Experts of a small language model: a softmax router, 7966 steps.
Below are experts of layer 9 (counted from 0) of a mixture-of-experts language model. Rows are named router (the router's row for the expert), gate (a neuron's input weights, with its number), up (a neuron's input weights, with its number), down (a neuron's output weights, with its number) and show model dimensions 0-111. Each number is 500 + 40 x the weight over its row's rms, rounded and kept within 0 to 999. Numbers have three digits each.
After each expert's rows: "raises" lists some tokens whose logits its average output raises strongly, later layers aside; "gets" lists some tokens that make up at least twice as much of what it gets as of all text. This comes from a sample of Wikipedia text that the model never trained on. Tokens count by the router's weight.

# expert 27
router:518502565518527559518423466544486548496467478470467491487557534535548533524549454547465520561455490497511431578465537470519509452467550537449512442479557471511459472482533509476523503471502485501541454504501525512449515575467495517430553503469442530425476544536550546495465489436510503407470529513541490499535506524462419536470533479507
gate0:498464503539482542487473560544556441410547457476486483551564575531575526506562469538534484562538495596497515439515472571475517523493523530461547438504489514500520509536473602496547471549487509504513463532466450567473500558487463545527525456468470526487481525531522483479516439507478588533495565546531494480514490553611464488547483453515
up0:512465488616563457552457486412467481568542459440497453507505510467516523513468474426498493507454536533495487509470502463484480497490424459493475478541462493572516448465545474546520518522483496554533517535437541508466570440544472470523477535451496520535520550484548492522493502542425534553493502486531458528443512502488451498542473530501
down0:493515518500516439509524425512551500500539578538502519443518480497428490448498540460510521483459445507487479410559476524517533417525521526509509527516558473485593496523564461498491513488489451459452503476452527494457484541506499415451504509532577444552523551507443455515447482488525457462442512449461597428442497580469527519496482481518
gate1:528501608518504452528478486515456523505486482553442494489537513498491448537580515507495567468511455526442525542451443522518490441521430430508492496406504528440457468476470530546501529551505463579509533523487471591567463538476462498529466537554455418493518481545495526552518431490455504565504478464497510543531523417429552483490502554454
up1:496453463534494479452468579434461441494493519523470522495463492580527460498484506486453511461466532476504517537502495491479457535528535590551486494594468505443488423577558501526434478446489504539535415463503538521515467509492551532443460509466534436512551510506501578513526488504497495513472518493481545527493545521519495523520476525572
down1:480499541447470590540541492494497507509472484474505545492510590442440527500530584533518456530477450489489442489513509514525497501481511502544477493461508526508483586468517514396527550478470469507568511470552496480426522537510485490469463567502526526565552511491568508540460500507507496524619410516544405482473496456529514485496512550433
raises: " K", " J", " M", " H", " P"
gets: ":", " |", "-", "|", ",", " and"

# expert 23
router:513519508556510513471496469420462494539475491497519498455606583479514473529508462578488516524455505461429483547456524525531549483494560523491527486477580536509450511464552504493526487475527506401514399460515529515460577550450472559460529432490475460455479554538507558552491483546528491468433535460530501508484452598383449533487421470582
gate0:536476455510535516443498464547550530576417491449485505461524442492485501407532542561465477484483474468500531520519438511475479557433513567477535456554441454479528511535476466477499518535584503408534440532447558453538535483510475494420475507549483529509576446491472488441511534439513586490391423518485532544489454499535471551531511526491
up0:523453426467490500572462547493542502495527449490556451546501499494491530508533542475497567521484584540520541529547489461448504480487592531561520450515478557521572457469543533545526493576497519480542488502463558515530501509464500474474529534518497500466486492443479470505491515490443490494559465431455537438525528499550535460480454472485
down0:530493510475519486521522501446439586534435417439507467463525531493477592466448478564497513475548447548523539472494521603491486530495511584537518546559494560585434518507481459516493501573482531549448483517523512495472540499531485524448427491467553502551539517514491606508421511499489507488503525493528456535475458470494523503447426496484
gate1:503515449537546489483544550493494523508509481542532424535508518502533440451504509496493462481493500550458497527440498427597525520490564454576463566489512462512567465587480428456543481484515485457536479522496525433513465515490485564452438517415514454459528505534532531576482528573466517574496519469467550511528471564482471445473594533541
up1:510500416482549425488470549538483503481448527518550504587402449454475518558468549446514526505472429564440500507477520496563585541460472463550476552567505534538428512577559473519517508496565472483533560451482554450508493508524435525446474509583533538480559533520413485536533557501484506507571539534504447497539544507460510484470548561511
down1:548547530498425470542495481522453507507460558467530476562535481497444489495515479444510476550511510488476516451407514507544445539426549535548538580529425451445538519544437509498493490476494503541474493473498489521514485537465543519483432430493485503521486478534559394527529485586461536569466486496518537584501431547498483491487537441504
raises: " 3", " 1", " 2", " 6", " 10", " 7"
gets: " |", " by", ",", ";", "%", " of"

# expert 6
router:449515497486482548523446444448420518558522494519449463475541503508584552553520441555501500457416530500512403547484540451495528539462522504507530464513511451490486490510492550441496485453585457425507464503503438510548510531415449499537520429463445520436494523539555510544525444505473495459512503481510554494506452498522521536522505443524
gate0:512397447536517570462427524556493506494510520470534503423472507481518480488510481520542494524493441498485481457484437486467503523571485537539467475461553515547564485500542481487498476529410503493517461545435550440598502517481496533497488536491484506509507472445527512514524562474489448491469545559519502543452472538451519505486591468559
up0:594491483495538537583563530457449537490508570518487477504470485478565525596477425467474467488471390549421483469591496501481509468528540474491481501471500471500452571548501448479465532487563516510552512463464492545429566559499504530449557524560472547507541473546511561497516537509439537501511486510501538499422453482512489488557473506494
down0:537482500529525505429448535523481514448459511440558545492546527492513479498464493465517445599543446518449466486461501531472560511485501524487535516581543465509461499493461463508564425478476447491489457532449482468541501527490535478514510522396517530470542560441513434547578477539464466489403598509539521493452447517475541502486462474576
gate1:444533495472483511479479497514531522523389578495458411522486519487535496557464483494512547505458527504562535536482541379496461498480475452463564475509429490423511521497360520536503507497466483453461513455497485433508504489496500541514531465394449455572466500546529449509548542503440511523506518481501436432528474510531524520542512477487
up1:470575530505524470499577479574549457528522458514386502498470580541488517475436511465455441462550538409466516480458552510468508388464447557483503575467494482497504532558465449522434484530453472468487586477429508546519543448476531543484525523564519571518526504514472504522508423515462588499476420468502505448534487477492543496472549535471
down1:497438509441475499511492495512439571535543466492571562485507475439506477538494472505461477506485489522517499472561537404572555574420467511460572477447511423508476452486560474411519403502475533458471505551535521515459530566541532478466430506543496556445533450542509450513484474551511482479532455493500409508473531552449450497476412505450
raises: " the", " a", " an", " one", " it", " in"
gets: " as", " to", " for", " with", " of", " him"

# expert 8
router:476492534486529535525520550453484492544509487487476507431567520563535535563473478522440507491444530472456433495438536482505592554468549567458526504494545473496449519454518512502531490482520453402527482527497492500480483544470436565530506463520466487394482560525543551491557442510522454439489521418600526508538449557442429510471536498554
gate0:553541475502549432503535522500471513451469521491431406476508470516509471531440527529476549511519459492484492464520509493475452494481495527563514511515570549509523474492531484445496435549477500431505461577497473556490517522463481511482451476508558519509501540506484496548505464483567509524550486507534534496576454553424486530426416543616
up0:534537514487513519458512525592526454499435443540566466489465516573471548535519495553534521527461476498499503532569469535570435494542545456540510473445479452471410531416509531420449463507511460440530433433540488421527456548494470511488498478525530539518572457450423449495507527489530406447448516435433522483447549498451507408542466402525
down0:525508509495507500487491503496549474488502464524550552462521550466516579538506598486530444557503463527510588499525457503473507524525527475540487536458487519429465450449445540558470482493527503485492572445464431528485455548486449502502523505536496503458534479486462492578487470469461516532543452491463468556479459553501425459511562428554
gate1:495456516551457465431533526494533487574492565479474523546517532538476424513485568442516541490479478490486508505511409463527503537513485495490468479441509559426494435503552496540492520509485472498486537498584450541570469524477501514451536442488456572529434458627487427605477512542543494559499488526455517476484478571491480524455505491507
up1:455515470502478477482474522508464514519472565517475494495468568528518500440515548550444539523509490466500488501486483513498497513449594552524525530428529575467526584479491463507469524559519479512533487503492492448517507479550513471585414489528540535482519522555514567529492446530520509574495488458405470434522522458559501492529567453479
down1:549425482522487538462519500424430534477426533428485514580472527551478472525474530509517501446545553582508496468498532434546518561479496498456527545536471468493525542536544530491512565509520497415548519495472598521582459372551526531512459425485477447436531534490492490526550541485512577557504531541491526521524553457507494503481503490588
raises: " the", " a", " an", " their", " that", " one"
gets: " in", " was", " of", " at", " to", ","

# expert 0
router:528560566497476570523427457439498545483466483550437505413568487551521479560486519545495510573457480477463456546472552509469537533492542530484503490496478432505461475519529606475480503448525460435517493506512457496433541504500505588470494435531541487501486569544545485537496434555498499475471513488442501520539449528488473505475552487540
gate0:501482478462432511492417493472416495504565512525453420468449497476512567463533482553470569575493504529491499502451489495483473458496448450539455532509502452500525495500527534495516415520454424507524495581500445494510428532512553556548501522430485454550484519495524541524476459485494552540449458534516427407495519526513471487569484510496
up0:590443481535497525455544451495521535544541464494521558510524554551504438489492540492509472469503526515516534434458519525406502448406521447453494452528479455479422433470342523493469482486490518452471500474496450468510555581539519528482503515531420561553538485527499469553544512444498457525504499467509477519446497411476458515384610473495
down0:504539520493474546503498491529566517443478523501394459495445498490450532447481456581461536532507517468529472553465554478390464450446484491457467521427427558528497525509524503537510489474468533514514466526402488584594554541554434477505514444501507463524455481549584594509465525525502539570518508527506541493482562448543487521525483525474
gate1:478501577494514487476492572483493487575481468466506555432520522449513478562449561516523502507529547453513479507510473588429535404443517510485547410478477507582458541533450525450509422512517573458503453486451596504589584569447489533463559458531499542478523469464484499543524463510445545444469451557530540453497451500498412468405520486524
up1:490498474506537523506530541545544527476483390457420517557543466519545468579507476506524510481472541565508510536525524417474566490478516474506437516459540539496472562487543476538457529568498481476521595469501530468474460480421551525538528461493531452547458485494535565464481566532570584474469509482480549448503485524426573450538542518508
down1:491540496483508523486482524466476501440454442561484517540546536466511554559525474467543481567481496514466577484466507498473516548557557461566456472443519484561484435532455531507498474515479569461459474523533509539524513492509500531487492544518492541459503539558444498518513481431453505456534552510572525593491527544502450467495531517452
raises: "\n", " In", " The", " It", " This", " On"
gets: ".", ").", "==", ")", "\".", ".\""

# expert 10
router:499555560500473533506486491459504499556503427521443480453566519495528563567532460589474475533442544430434482523525502519510551523452518543508546473450542465454470469561578563469549522472516521533525518440545421508502532503473508558464585429502498481558484549551540538545522464530512490413468485497493536531544470495442480517506483503532
gate0:458472489458507584550487537513525459530524566518499468576547510466517562442451557475425476564507463547570495399503512475523504491487553508415500497482451500454499546501490377474477539540499474520467524468501478543475464448478531526493521477456497460534496516467528472439481535508489504511447533521456493538512460558388441561513416411554
up0:494500508574521495555518521512526481499525470536560465460538477486447449541482621520497472538466520479464575454468465523502500436513542461615506481484549433575520492467466522442453508502522492551430463475521449492479549474490445513504558509385540503523477467492524494536523516596496537495523506505561532571436505453456491506555470503494
down0:518469457517512539550490462445466502491481535545543521447507471488492541532448584513517497560588470483564541481570569527523569385518574541513479529459520457490480528515462562490496455441516518486457544474534528564423518489502493566427498506466483511462497475468417433497475564507509494462516451529455530501548509547515489480439498483552
gate1:420586377491504558444498456477404460480493516519561508473490511548472462507523373536475473505511476527509536526498493518522503483527533538540506562468535503506466458568516515478499505518485496496532595463514530549592523494456455483448501535514432493421567492516497573551535531538536536539553544523509614481534509465459470485436489485532
up1:394509510470469493464491520439494522484546470484519591474485527520490547593475443522483456432489487494461487518564508516536545463450520453474453478493522462462445508477525559478461468532560491545540516486436562512554546483540464455520486557527497525466517541488526480492565497447523437554480490545445447494547419485476476544520523478473
down1:443488548463513530444568485527440498443482415607558574519525494479444525508537470480533485514494495542495550533499480503475557463519492485526508466544490542568475487472413504509498465477477511471542510417486387567509491537533530587471505583506506469517619536424433495493553506525479518569453513485529499554445602487490514469531475561528
raises: "S", "I", "H", "D", "E", "O"
gets: "-", " \"", " $", "_{", "–", " un"

# expert 1
router:490565483540447555465478462443470540532568459523446474451537498528521490573464514527457467492511516506482536511549502512444515527430514534509508526468563501442471496556584544508561526457454422457491409503512541534491559515528457487492529472500420485467524531520510520580468490589536462456524514493576483511526469547443483555503463458545
gate0:527518502473552510593447524451521496544440480512453476519498581496473458531529494460513518459569491455442416491508481437467496524556465563465500553465519540520472467496573502434509438539476535484565447507529465514505493565463531499501556465527503486478549599454545523491554549564544490470455554439508433473561507471555529455468514510480
up0:495504521450552506543496434462476550551527517488528474515447491455521538520512533506516493440427557491514451528494489565560546418439497562602483499495501466470472539514479511557445538539520582555498500529439466482514570506473481526457469525477482541564485448419411497523466512481497524519487496554575464477563569484438516459492467531533
down0:503506518470444492555493546551537543510451519521565506496499545431439486514517497443472518554451437497510545555595506549485455506476528565500432472540576551427528521511429481483491501517531517533473498500459539511527504466526407483520468505501566464435478530506393596464437535544529545494528501516497464437526520463442509473593504484531
gate1:554459527544558512538515485479484480417575502388518497451490563509512496468475546465481456534527477539542459519478559490487425545565490514574565458521521472494522460467544523525500540547549491451533461534507498493474589511495429520488452452500459492515491538448475505483534432516462470463537479541513400475522540516555519489421525480591
up1:430506543471514508498522511485489501506560460490503517476466476549517500472502472500527550483499497517460490560548458545508526536485538447546539477539481461508508527447542526521555503468497458555508588491563501484434496553491438459509534486480517517474428458528454452537524492453521573473543481468441437530469553560517516551467514529508
down1:480444509420477488517487445488500474427489499395479473497460539553455511555519595511503462510575467521468499461588504491431432479443508523476540489484476575529514581398505454532496498487513462482457502431515473436516530458509547493483463535526408516515465556543538496481417478442485537460511494407484473524510476474545578522535539466515
raises: ",", " in", "g", "c"
gets: " 0", "N", "°", " km", "″", "W"

# expert 25
router:504483543494510545527480465437442537491485440513499489461548471471540482553516493541447468529421504514486454527515519501497496499482550547511481479470555452480470488525488533522470543475528404471515453438534490524483506521475499524516492438499458505503551548531462512547485400561489495475483550468541540474565447547478492550479531446529
gate0:452503421524500555540468493548480507478514524546458511529577562494535465536486493557541477487488567524437473469437543474512542479493487476570597472465491580517533458531571528524564576449481567463565482488507480444496493486573515492465470449534460479501496561454523461497461531461543471462505558578537512522488476527471509504458461526487
up0:439526394445441518455453544621498570524550516501490575487539468564485498504528576462585545512503480450512482506533487485470556501506544473457530525521527478450441498491565559567483521519519489478456483482584474449522512528503507538600533561498479507528477448503489485512464532517495485493529516512513457556589519508514533528460494534430
down0:602518424483484469499460488483535471525485509476446459463490548450472581523555453485457585514511539449452477438461486516476463500520519538482491447323497509515542488473521492475545490467554528558499493487488529543534455478467472481525467479524508529520525601494548525514493432455445476484497482475513449495475488496462468524513517494495
gate1:531500486473482555545435459438536544425560437472451508538476511527500476537493518516473500521512471523464436494467520499564476504508562488495487465452463517454494433523517564526524524514526444468553371433472530503483470497502505511517484408487483514456491534467510459576527475437503469452424503513526451479571524573526505525515508485532
up1:490509481445477470521465492461529498498532441523412485448549544534462533526469539487514480523424485511508493489488467484470475539408413537502517455518538468486415484497545546519488485515480482488516481436420411463505424496537481410567487522517530494449574515491487521483524417578499580471473558476527483497479535511453533423468488465491
down1:502448454479465539476585503499456575471514534465495501564508499431501444500449512547543536443445472496454389464465561476489466463478488497528524532451535440535432574462474466474501553536540441513423500525481517499444570473511470442519489430528455496427464468511540547486545578532655553430506532502500497498494458538450508532519506494461
raises: "\n", " ", " 1"
gets: " |", ";", " —;", ")", "\n ", "|---|---|---|---|---|---|"

# expert 21
router:472508511486463528504487498452506576540481510466491505512525474550510531516537485471498451525470482502451421482523501493479557488516553496451566475500581473551483503585572484489552507485519486442542490495502481483479547511491466543538519508500493483474531545522558506548462422527518476441509531486599524449578494534488483487488488447521
gate0:538542464528507528521547472470484489524484512520503558561490419520523453526474492505425493541478508382458492448547533513499517519529621500542447494518500507598460541478553493465475490522538476517455448518497435531532466520539495537497515554535503472527527499511520500520496488514519499455546520469522431504589511549499530435436434515507
up0:524535468426608498499504556475484457446461549547475496423547508473496461564524472543537574477480538490517478534461448558508592532512448521490443465450419457475472509509468565494504470491489574468501454491516504546499501527534530526437476516500518501487517510513504498492574527544473516538576547496495539519453498456521581534488549468498
down0:452529538473505497506449467558543558557555516490482493499542476467507552452506547526534544535454470470500509516528511578479560431529527497440539474463492497498463547495470506512534484484500458514476435523465451473462471485459543532552490589457477438508516483479572403523540534467520598561520516498478443525403449513546546452419526481530
gate1:459504617472530516550568505487464534523432543448508464469508562445555539503469437472471571490394531538490528537463490424474520525532470550480510526486503527459544522485501476510476589543486489506474490475480499494485491494522390497406552506617608495530467521468485484506533444445538504514587544545527434470482455527477492525558477453434
up1:474555434466547529541520473535472498482443471459437525532523499493544546519502495492535523471516495522415496559486448525568538443448546432466500438625494467498502489507628485526418544477493476565449520479542536468549509481497421511499474491535567521544484510453574509495467496466515472495492483507479401505546503497442526495474491565490
down1:460469581490508492523523461508560522514496522546472449469530576482481476440423573476539523460518506506512509554509515522551451522492499527524489454500510507588415524430552469507512560545562492507452462544498457488437485540520508485498467535544510511567553538468503513466479464516528489477493531549497485500572464566532512416462407511413
raises: " a", " the", " an"
gets: ",", " on", " was", " is", " first", " ="

# expert 18
router:491531521541438497498488409451477498555468510486463502485541473526516485518518444508472457533441472510531501494458505489464564550531582573520522459479539442487487492530562531525516516487494473460478499512514490488421514481462460594519527478470479503438516581524526550543495478540483420509534568464564521509499452478449459518524585451558
gate0:493465475484501534535548525495439478507505423479479467508521455534471385580590470424440483473551540479452554466489510529515444490482505592565452465455503512467506490506538570508526517498549479432515484441514543501516494464376478578509496514470476434502511456450466535585529536415618482463560518494536451469534508541503485533493543453442
up0:513557525513556505501550512462464490621533526494451469515499472484491534495577468471522525521488482502472492462469519458516604484510448493475451413440535405481510470594464505544512546468495537550494503619551468583528534502501525520496577528542531472579569408565531468521565504442574482516514441467574479485478512477513505508458477503535
down0:544505511484521480495468415548474464453531432568493477484490419511477515524478525554486478548515523484528453548502464494435500550431565446533432567553469547504480512556503483519513491517539510496480515461503496571460481463505530554486443489439487572506460588483523546500524533413538538450513480519488500442538549506505525479499530492493
gate1:485552512539523523573571403464527512468529529526467489548477533564563506491489500560482468531421553510487534471571475526436503487432459537513480491468453424488477562429537475544570457548518510524464523508481493528505440505507611489588548470416517574432495499555555578452466476505557519477495498529448510512491523532457517514509535443414
up1:483461490444435501578377520492511487511470521494416529470512514541532529513469418460459448510504452537514554581455441502481468485582517552482576441515500557437459465524519520484442474469490537435494520498487527568478474478444490509459485530484436556486502492489458470516434540559500508469455433484499476549506469446451415466516555469536
down1:512483537552544505482487620478462560507501496489599550529437524463477439575534519481475515444575514567471495555418545554497475477485499478527524489527444509574488427524510524539444461437510586455472456423501504491515501526527479460444425515487559480532523500481462499600503505451465469422527511482515520548501476516448521484453501531488
raises: " and", " (", ",", ".", "-", " or"
gets: "|", " |", ",", " January", " September", " ("

# expert 24
router:467508580500465568512479438456450522511503465463479525503562507523533471569550485541476512547454525468456464567464512463459566522466575535499539460484562489516480483547549529461501478473545470408555519473530498500501536563448494520451529495488478568466550516550544490518491463573524505484469529496527519496560463513430474606463549510530
gate0:502588536482501456420480531584527464508510489513517477583617528467455490548401537591441465461481452456451490509495469457457490506499558514454505532370473505526493483501508511475481521486446459460430481503529493439440455500454554451507502509503549531512466555510508486487492552498506480447477491535370499490551487511483564516560488467453
up0:494496474529486605505523522642507510503535519525520470586470502454480498467510465488503478574539467528474517517435561496451570580500506446460477443530555532488471431466551518450512478477529478546505500424472472500445471476480468529464547498459519422500560498452529525482517416486507521502527473480536433496470523574521425455510428450534
down0:527464500470410450603544426432476535501457438467500510486422437454487511461531420514482605465521474527481410524555519448466528450499483590460434507561565530542534433447454445501487524519521485518569521517545494478548544527487453530404490612494526461460494430531471499529589473491461492547423521459459491520507453460488552508533492460506
gate1:586500529492575565459476495511528494583447551544495498519510535432541501446576503427512507461488528563491471472544453481443478567460417516562484475498475449469485481542412481528445577494503486462483507492426436486495488570560381463443554418493488494513476456519517414543566527525506492512562492441444481542486507545485509501539500510468
up1:524556533507462459450555507507524497518511519525548514466433525537513507542457478558506507566569507481512503493476472509504454519530491451469399481499513498497433529484504484479470491467447506455538500512570488437498525451527517462525561485439499454499475453442509527554527462580454492560564497550526481444515554573516543543483512547550
down1:498451511581483443501483554495560526514590507524534452544572508544456471476423470459507502486491491473433473481478463453499474496602465531493475582498521447494488531517495516502541517474605480453525559531490471431515528510479538625494595500498481519519566535593523493475511491524449450524468425423499560337537511500534493502528504479432
raises: " in", " the", ",", " \"", " a"
gets: ",", " and", " that", " which", " is", " he"

# expert 9
router:497542545481470487520429486475336510538506480502469551491574502529494485528562486487439497556431525497454469514464544454552588608457556567441493499484552481468510496550498529497456536477444485430510444529551495479486520513443498498461614486540485433391528530527533507563497454574488466426480464483552543461503502546470479521460538473546
gate0:511479527508511554488546523477493401499474482511427526503479463456508475457486516470519464574544457534463459520480584504472460527540569478468422563444526492474454523499447432508422507533475547499444462446491491446521475511483541503434517506464558578507509545550598565491534504438491428488502464611492497618455498481514502493532476529467
up0:470537462451493513531488471496560513534417541521501477571537540528478404436481477511475454562538496474553536527542508391514411518484583505476549465500475513463426595510441511505507475568510471515460456550535438515510493472585484475466464530541513433567507497506473583542481512476426591523524522495498508512521402476533530552521523501528
down0:417457498525507478483460497479561483528547508502478555535517466506516514525501542490523415539432511543532482444468602483498469559499432557535511512530546455610542420495510547493490492558563440513511558516547484464440544549492587511455469514489471454506510500474467463497515537528489470503530587528551539488468502513466520429458485565538
gate1:670443542445525518479488474460542497502510456510510482465541457471514523462524484444541509544496472583551561494554532556513524488439555483523524454440551548471491470445535500450450517498588480455500421515390520512522514528492543511443492514521475544559486536504439520481510490522531586464426478461514576504484507506535464509461520555499
up1:523488522543537515465543484495425502456429530531447488489485556552499510476491417477428470548476473501570471438485488503495560442530446479530478471514539516444572537595505431523506491523484502520477572468484464451499531435504494472555551580467485464478493455518599517528513492488479482504500468530482516588525453536516463475472453522479
down1:484538518533500514518475509472533485483485589493523521459473550525463609500521389410554478386522491482527561525442513491477546504537445487529502466464443528534458458541460536565531542502514473481565447494482561512531460535489433516484466541451520445499548424439492539505516566490463539491505468537488539515494450537357512512480590482514
raises: " |", " (", ".", " and", "^{", "("
gets: " ", ")", " 0", " 1", " —", " 2"

# expert 14
router:499541537461475518543498458446475474571475530519472493508580518512613517540520494516508420554445498486471438491486546488472561502529516508468540462421593501492531499504526465486546550408473388479510475490486450531470492544487519534493542450458517517434499557530548473519456493521535482446446482478478510474546486504498443552482515482533
gate0:500478509543543495607542497487514569502447490448421501533455549395565508444498499559496511497483450460442444526444435507505481468491529581472488549503576459529543376510493516502521547489511532483502494466477601501550506537558507509576492486524559475491492494492500449474540447500536569430504499455451512507496475456442602525441523422541
up0:532476551456532527433490521515452488495573540493462488566543595504522555574431487503526522508489497451427498500518481475499513478463510459506481467502515544487440472510553522516495396548530457474553543586516483488554534473550581495506507495482541392512427540523459496569446467511531460538570407528488564548499452511485456527453542503502
down0:550448494495550482463508576576428498501473597439442465533449423445528506468571514516498505474443550471488467502516473524533475519467517481505443565509490508513548468470503483483512507493485527515495485470493493592451454464444373483523543529468506479543462496475478452566534516531420535467497533459579503489479476605535473497462507570473
gate1:480529441532491481478500478535523512450505530469503455518492463448434439567533483546494580382446487494608511465547478499504515556546466513478452607525504485532504517467477472552558519477461487551555550517549492507445512517512470495541531527492523466429491523506542498525505530496481498522507507527525420485476494491483489513512509568498
up1:440473523540539463443519492542478529446475513544485529553586485433462480528519543510476510492418492466505468468581553491538467545515504529506452503490437483491566469537508468541598555487535448460441561489481513541498594487437476443467561490504429482425512545467551494515450447573499540481460535493544509532497557536523509561510429523486
down1:496570489573500483504530486528469526476486516471515521488478554508545475526431579514462510486459490554569499486551461470424593458456521533516481654472551496491465461439510519446464508443488508527484446457506447475601428495483479482476547495468515475473491491446498543559447480468580456536460533498507524465510521512540509435554474475501
raises: "-", "|", "\n", "The", "In", "As"
gets: "\n", " \"", "==", "===", " ==", "\n "